{"d_model": 448, "activation": "drelu", "normalize_top_k": true, "routed_scale": 1.5, "n_head": 7, "norm_eps": 1e-05, "attn_scale": 0.125, "init_std_qkv": 0.0274, "init_std_o": 0.0274, "lr_mult_qkv": 0.5, "final_lr_fraction": 0.0, "doc_mask": false, "train_tokens": 579400000, "steps": 8841}
Below are experts of layer 3 (counted from 0) of a mixture-of-experts language model. Rows are named router (the router's row for the expert), gate (a neuron's input weights, with its number), up (a neuron's input weights, with its number) and show model dimensions 320-383. Each number is 128 + 24 x the weight over its row's rms, rounded and kept within 0 to 255. Numbers have three digits each.
Before each expert's rows: "comes after" lists some tokens at least twice as common just before its tokens as in all text. This comes from a sample of Wikipedia text that the model never trained on. Tokens count by the router's weight.

# expert 3
comes after: "\n", ".", "\"", ")", "\n ", "=="
router:140171157160136138125074165147106152172110132130140127120139151148092135160100150104136141165106118176135130149137144132146101139154143091099164112101082153116140109109110129149109128110131100
gate2:110170144136119111138121101112154128087131093121131113108151105164115137149104086106093121159080124144158158098131118126106130124112133130106180126111154133131118141116104131125137122123146092
up2:077149141114118126101114113138141144083137072130109140111132098164106109131116085128097130158098103157149158104117151114107122118099117119148149143110148139135122102121091142123151114126138091
gate3:146147129108159156136088110105153121123107121124100138114133100114112138141159145138157141151139126150114146130142107134174117162094134129146135113158155156174134128158110163128123127127148116
up3:124128126108128106149124118111137065124152117131151119118144099112147129159122132142176124152146111133112151134162051130129109133097118109138156106112134166178111134117103098141115136162130115
gate4:161135139135144169102134097114112185187137122095125126123129172143133084115103176153130124143145130085097132136138111166091116095176155156137141217150139104138144112121118136151137100125122121
up4:159151161131132152108097102149124160185112125093138112105176154149128087112106113155110106135139123122115127106143115151110115106150142135112143175154109096126138132135121113150136101137124123
gate5:096135104096097122133141149125136140124125105181173098147134121141140114082123119134125084130131112120103140142089092115126147105116172135143154156120135082151154122140115126116104122101124138
up5:112175150127154130177125141138112112120097140156155115114133141117157119094119131158106080132157129142124145188120088105140139105103165146164155124135095122132100151142131132107109126084093139
gate6:113097139135132130087132134136177113162116119106100159143140120092159159108144104136090125148124132130099167119126093114073134125147172168105141075150089110162132139130133121127134124142104159
up6:111085119107149160083104152126117115146122141132125141134107109118150132112116126153105116113087170149100161095104115105126111110125145133140093096150093113194121135117156109141120132111108117
gate7:117182125076131107161144165135128138149087118129103085138111144120133106158150126092170107118151103163093165152146117145108137128082130121145154137114142158198115099101134165159140128135109112
up7:098190149110118119155171159129133119171091130137087079161152132150120076103141113129162101104131109127122143158139106149102110139082119117170156101100111126145118091118133162118131094110099138
gate8:108132156086114147148130105173144115164137167102134111143135193090162115128117112119135111142172123196141136126147095122113168108132124160156142095113130099189150156099140124109100123127122151
up8:172108159086140127142134130146140092105116125140132143139124165123133138134126102081111072156166098188137123133130094140167166098120153157144171110107133097208155157113099103124061101147140174
gate9:149129161150143107141118141143072140110145138137120145107134148119118100135066140137132105141116148139122190117077087123134125142108142139123107154078093158131128155137119125133115118136132176
up9:143122151153146108139097150141081141123142150125126123120140164124112084131075130121126123168083140128116191112088103124133124150110147116121117143100088134127146157143117115130128126145141189
gate10:110145171112130127167107137105135092144145120109118142120122165107124157110128125158119116122163113147114160141106113102112145120138111176110097116144133139144138117142091138112079104154105090
up10:136149164121139143155118109092124093149115107113154119102080166101143122124123097132133121143135122115113150163111118126158162111096120179137115096142120153128123131160077111151078118152117100
gate11:128125124104136184106121120157086137176152133131122110110073185144143163110111116141162111123150129137168160135095107141139138118114139120121147096109100138171101156147108131123143139146136111
up11:137149133105109153101139113166127151170153110146142131097063169126133109129116140132179118125169156159168123128125104131114122121082141122140133120114084142160100123174126179094134142144134122
gate12:142148158143136137088070136143109088162131113152125174128129146121102095127121135153101155189116154103160147165129119109166127133137112114091105144095107126134105107108107118161135121157126122
up12:155144136150141152086090134123101114162136118145149163131138156106104112131138132140106157182097140125125147177124123107171115144150129106068113154087117155118111104121099112163126132145140112
gate13:086092147127161123153120141115128111135124151136084096170121090158170102130113101126104126144115176108131135112121105113145151119165140140132100122105125137122122110115135149145138153126118108
up13:110108132147151112101120163096102106095138146150076058179130133139165126128105124121072120134127162122163110120132111132137148118134128144118123116115120166113125140121114137125154135125115115
gate14:130099125135151127143115139155146104118124124143134131126091131141104119158103154158100124136158136113109123106143145142129112099136144141103113125151124136147140114113154094120081131177103116
up14:145082144143149161146149131113118115104147115141111132098124135136110142149125123169127152119152105136106120092141113088111103103168143109098129140159143100160162135117134100088108129157105127
gate15:103143126114091133125126122170113151090135142138104108141139090156124149074142156140101142115190114117130137092106090137126122110090136118107116127124135136153117119101119151189135187145159109
up15:122120132126106125144135150167108128095134121153082122130170080154118156088163145120083134117206128141109141094108089117109107127094153118093123104122136128153130126119112130156144175151134124
gate16:126135150117165134134153154147108164104105149137166092167096153128137137141159124174111113134165118128112116074094133127110142135151096122096135177133138154110104116149121158115088150121159135
up16:128159174140151146159153168140138168106111128126148050168115156143140147137150118183125096133156134145111112097064123133119150135147094124113142189129177146126112099153139171117116157143141120

# expert 9
comes after: "\n", " |", ".", " =", ")", " =="
router:140105130104110129140160129126126092095093136130161082123160087130127115135131156147134124094131097143115135138111121123091146109074109138134101144158135140175099098127158133086131144158159169
gate2:109142142140105114107109146119104113140122117170123107135157114116125119145102140115099149102178161102140095139143102149085114106063113110120125148148128075135117096167129075142104104139124137
up2:139118109114160133190154154171117106132115124160129134108120120127118125133160107118133107106135167141132134148145105142127118080139094097092141132124124122124162136122102135145112104106146084
gate3:098104146088122137168131168145165096146160092118138120152112102121153123115187143141164075130168137134119160104102122096159148112095125161138069112137106116156096142184120102118103109129154111
up3:111105106037122115117103117138143088135135108116120090135150091128120120101143128120108086155132106147152137164103105092120128061130130131113127146161141126136134102127139114125119115125097113
gate4:123115172146160127139203158167170112132135108147113140126145161152109160093138139118140120170130122139105149121118124091089140116110135114180119180125099178122132176148148152110136113135078118
up4:149121137147166153134166149167149108115112100165142128086164137133122151106162168145130110152137109096119159144095107088112115097131102160131108146133120173147182149115142134099135120122071126
gate5:147129149144130128110124136165114109154120129122104112148099137163119093108117115147141064129158170152110156100124114102141134099146118154127125112133130124147128116159092062109154152100112165
up5:136120152124170090096175142176123090089159135125090135121147150133121146091130148123116098120179088105134167167108092083136157116120150118123092099113129147118142107129104105106119135082107158
gate6:099057091116141139135129146121086141095118108137133157128152096104114121146135122158120075135129113145114156113178133125165135168115114123157090130144122142199118089107105091136106119138138142
up6:109069100111135132129145162124091136108115086132155151142128090118112128164121123150107082124114127126116168107166129150150132165097106113152082132143134147196120087111101125150119108146139143
gate7:133152106127083123133120120125082142154142108135087108170130141162110215110098126131145080100091156116128118132119144108102154080123143140168099119134130125180109133141118140113109089121128152
up7:112179102127076125146126107150062149156162124117091115163143157153132186115090129137155083107098155108144099137127137120097187094133152125145105101125124139160128122129112127110100084101127128
gate8:162145145109127140133130167089122100126113116143165164152142095120120138142091087133098103136137176084100127113114113147140117137076169146150109124092112154117175112164095096111124124140142127
up8:131141162059151120180170162133135080132145123132136137165152127112134118107068128154090123114168159104160141125096125124085110098087141146124124133118108165114141125143143112135109111126110102
gate9:098151130091129167131098157126127116119133096159094086146125131118115131129126082150156119117115175154140107155085128130135105074110145152101132113153130134141142163111109093087085133089140146
up9:120147132084146167146131147128125104108101133121117104125114126150158144156139086143144142147115158161109126120130125115139122085125175150110130140097137107144142158116117102096088134114163156
gate10:162141149107139076131129100122138125079156144115156145151133115134145088136123120121133088115093122109155150140133135132146127102113126136143086148161128125123169139169111130196124126124138146
up10:171155128086163098099147114126115101095153128124144144140153126135180118113118124102108097130089119117173151117144131118169111105112112128126090130132135114112163151168113146184108123126158135
gate11:146113130119131157146150130128120109129107138135142110110136137128118127187128167114156099123137091130105146140093134138109147083122162099159105120115061151158131114161139119087110135147140143
up11:137107109131138145132142131129094100102098132146124110099166163133108122152118176129168103104106086134110135127090146172092130099142159116160130122126084153134102137122144119109129143133125170
gate12:123171162115199146133116101143137112136108107130183122142093091110118122112141167135132102134155085116124170153120132117089100145128170136126106111124110118138129156149130066127128159157174128
up12:117124129111150121107120171114134133116140141151158094176110131116123136131127146119118128132169063126174159120149102145084120082114159156120104142097095080135107164117112140100136137156157131
gate13:086097148162109125139130137117119149134148143195108113127120167112133127150134159133141057083162136127117111107142091090132124145125122118129139106123090160155117121145135131123110152138112104
up13:115105146156145139145116125106128073085153085181099126141106146131154138147146148126118086100155098158148127119152112121138122135142129137142143118110111163136142069183101099107086166145118108
gate14:123149127117122152110128132127163128122107069127135071110116118123106135139130131121142116110143149141089166098102106123118142131146120126082128148130124127176133137141121143123106128120124104
up14:105129063096106147132171112149138131119107145143115135140131098138163125110130105114168133118160169113130178123126085142120127142141112110095097120101112122190144152176110155073134128124125125
gate15:153084112112125137121194128131148141078157089076135092110098112113112133107123148159137113115140141139081100119072105144138143132126117144145111121164124123147119120116127110137124128124119114
up15:095119110095135156131156110109116124098131071129154090079131109085122121116157133169143108124163146152112121092083109123126161123119148111108139094135178102117121107125100119129119143103116098
gate16:093149091152115118085122141155127122125124119116107109172142123121158102168113101158128104111155165102153120140108130121094148136130140126157125138099098131130141126164165092121113114137137093
up16:158158123121116163157139104137165135113106125091102134139136124128167144096110143154095115152190112155136104115139117123102168131107121136141110113097117101119108147135141102155091141112129136

# expert 13
comes after: "\n", " of", " in", ".", " as", " on"
router:178152098094110111150182129126160114140122122139153128107134097167131128083141138139146148081104122139092106113141101136143135132117104115151112152129167126143118116178129175133082109133149136
gate2:130102133123102171092129119139111164183154142146106118097097144160132106081091172147159143126142096148136149147074127087121118108123131129164153132094138091156160154110114093109151168125134131
up2:112119084138140150119152117153149113112145157158160127124098166129104092116084119152134092120129103132156131153116133107121141083105124146134117116100086125163108160144097092100103138163138131
gate3:102174136139125130160101142156131140109171143122101112169098082130131120135178175134140124107118107133137101163083121128144138139135117094152063114138141122136134184113085106125108114115138119
up3:142164112102132122120181152089111119107174159104143124138115124142106123189115130087191110108123123112169137144135143153126120135136130117123085141134120135090092141145109114124055074097136116
gate4:127131117156193127105142129157128092132137119145138084137156128189115152127122133152116123105163100084080115133143164166133148118123135106120144117104062114154149132131121106104132111132145100
up4:154129129106185125098137124140127113123139125131130061140144131141105100129130139162102122131134132097097144151166139152115148128126124137130102134115077133184135180168121090137146111087126079
gate5:172164157146135128094123148101138111125156123102107102100133146129130136089112149110126148113146125133082162120135120139092149106102155110169121150090134165187089090154170110077124091121145164
up5:110127133143168167116108113138111159088136162129130118151132092095108134106133131160123157156124115107129155151134142128134151114092099096150151122100144127117127159097088156146137130140133130
gate6:135129121134139138127163131144142092112137133127153155150125125134118116109150115160142155132153127163131114105105140176111134109152128186147120151150124159139107120129101116154114145150156123
up6:121143160123166101169140135136123109108123116124128147164122121112124136114120132151165147116177145128087141143117146158102134075121086148111107142160136135155119133140140127183108141124126106
gate7:133142112124137131116117150141093134112117162141121156126127110150110151097095126137127131120140134121124130171111137086130124108143108141128122139127161166111105160117147123128153109111122164
up7:137157129141126139113116141148094130132119160137134145116131130136101150123116128146110122122130129123124128176114138099145134115155124155152108156137145182115103169119149130138155123117126165
gate8:145154128098138087142174157120176141119132191165112167136077129137133165098127145157146132144140144126113120115122104172145159129145141129113120146124172087125103092148178137102125139139103141
up8:130156103110114093131168177135170158123160165156126161119112121133128162129128145147121138137106158117134111136134103168132152124133129131106107127128179072107103088152148146126123127148112141
gate9:171115132130141126136127141138145088150122102144110115132120142109099141145141163123151100154171121092078153102094107107096130141122123125114125137133087104152146112173192117103149127112133143
up9:167103146141131122121157154140128112132123107160111104119104165111107155155131163130099110146189123126108161153102104085105116147127140137095098150155111090146137141154173110126120087093135121
gate10:170121145135133140134141099112144104142129067126112101179086157143118112112127112119112125105106125138081170123118080133125123122131120124124069169138159107165123118088085099143084125113141090
up10:165174158117106141143144118097149110108155077160127130148090147136119135133113150126139126111149118139101143143105118148134103119110093136145103149155136117149110075131117111117109130112150134
gate11:100119142138175125110122131116124137100143127122113124148137091181158121138120089160100110129181118130122147063118093118087135108151117138097109133141095161159090124105137137157089105086156156
up11:102145094139182130126127108152119116148140126091076147137116125160144125131124138145103130102141123135101140082095108123108156097121085166144143104135114117155091116143131138122087135096166166
gate12:136169090163125175134123111157139115139130116106105139125145141136174131153087136132145143144149140123095163151103128144166115101095148161161137114149138118120171103104152106150115182169109115
up12:083124143157109144150145111147122094113142126140171144143145141126184149187120205123172107152120110139140130125099127138167113114141146134139135106118149113105086082092127098100118149131128118
gate13:142108129130110142133151072156150127147143108144098099133118129145132140118156185123154103130174131138148136146142158132144131156115105128165100078108103161169090120110118126078121127128100141
up13:111091113098150108108149147177130110121122089150141142190114153139109116148140127121166095142138155120155148146136155103110146101179098138150088119067110141177134148116158117143074139117099173
gate14:148132145105109147162140121133152139162146116144101117146113142153157077106109090129116146132135126109154172114083117118100083115115133145150114104095136133136150126135115136127117132136120175
up14:108144148113131159148131129148157164139159138085142112157114156164150162108129113132134122169188105087157147099061080103112064119095116175163113135152135147149135162142128156142098126114141128
gate15:128085137119096115148157125128116130111167164114153127132130096118114135139114128145149121094136092139137117126117126150125169118089114173144131148125123144148108091123101090129132180167112099
up15:152122150084098128181128183114107130161154136155153160145151086123107166139151121163164126117138151152094172121117108101131132133090119189135128113122109113162115120147119130114151161162129128
gate16:104129130083154143147145133130084168182153113129156153150110195140156140129138120153109153148157126123127114118118158125115112107129135159107100149122073108175109093155126141144134094119129153
up16:134110095109142124136128156143121145170147129152156119161089161124130147135144115163129148134167090142123110134129161083092118090141124141112093145132085109168095100156132133179113124117123141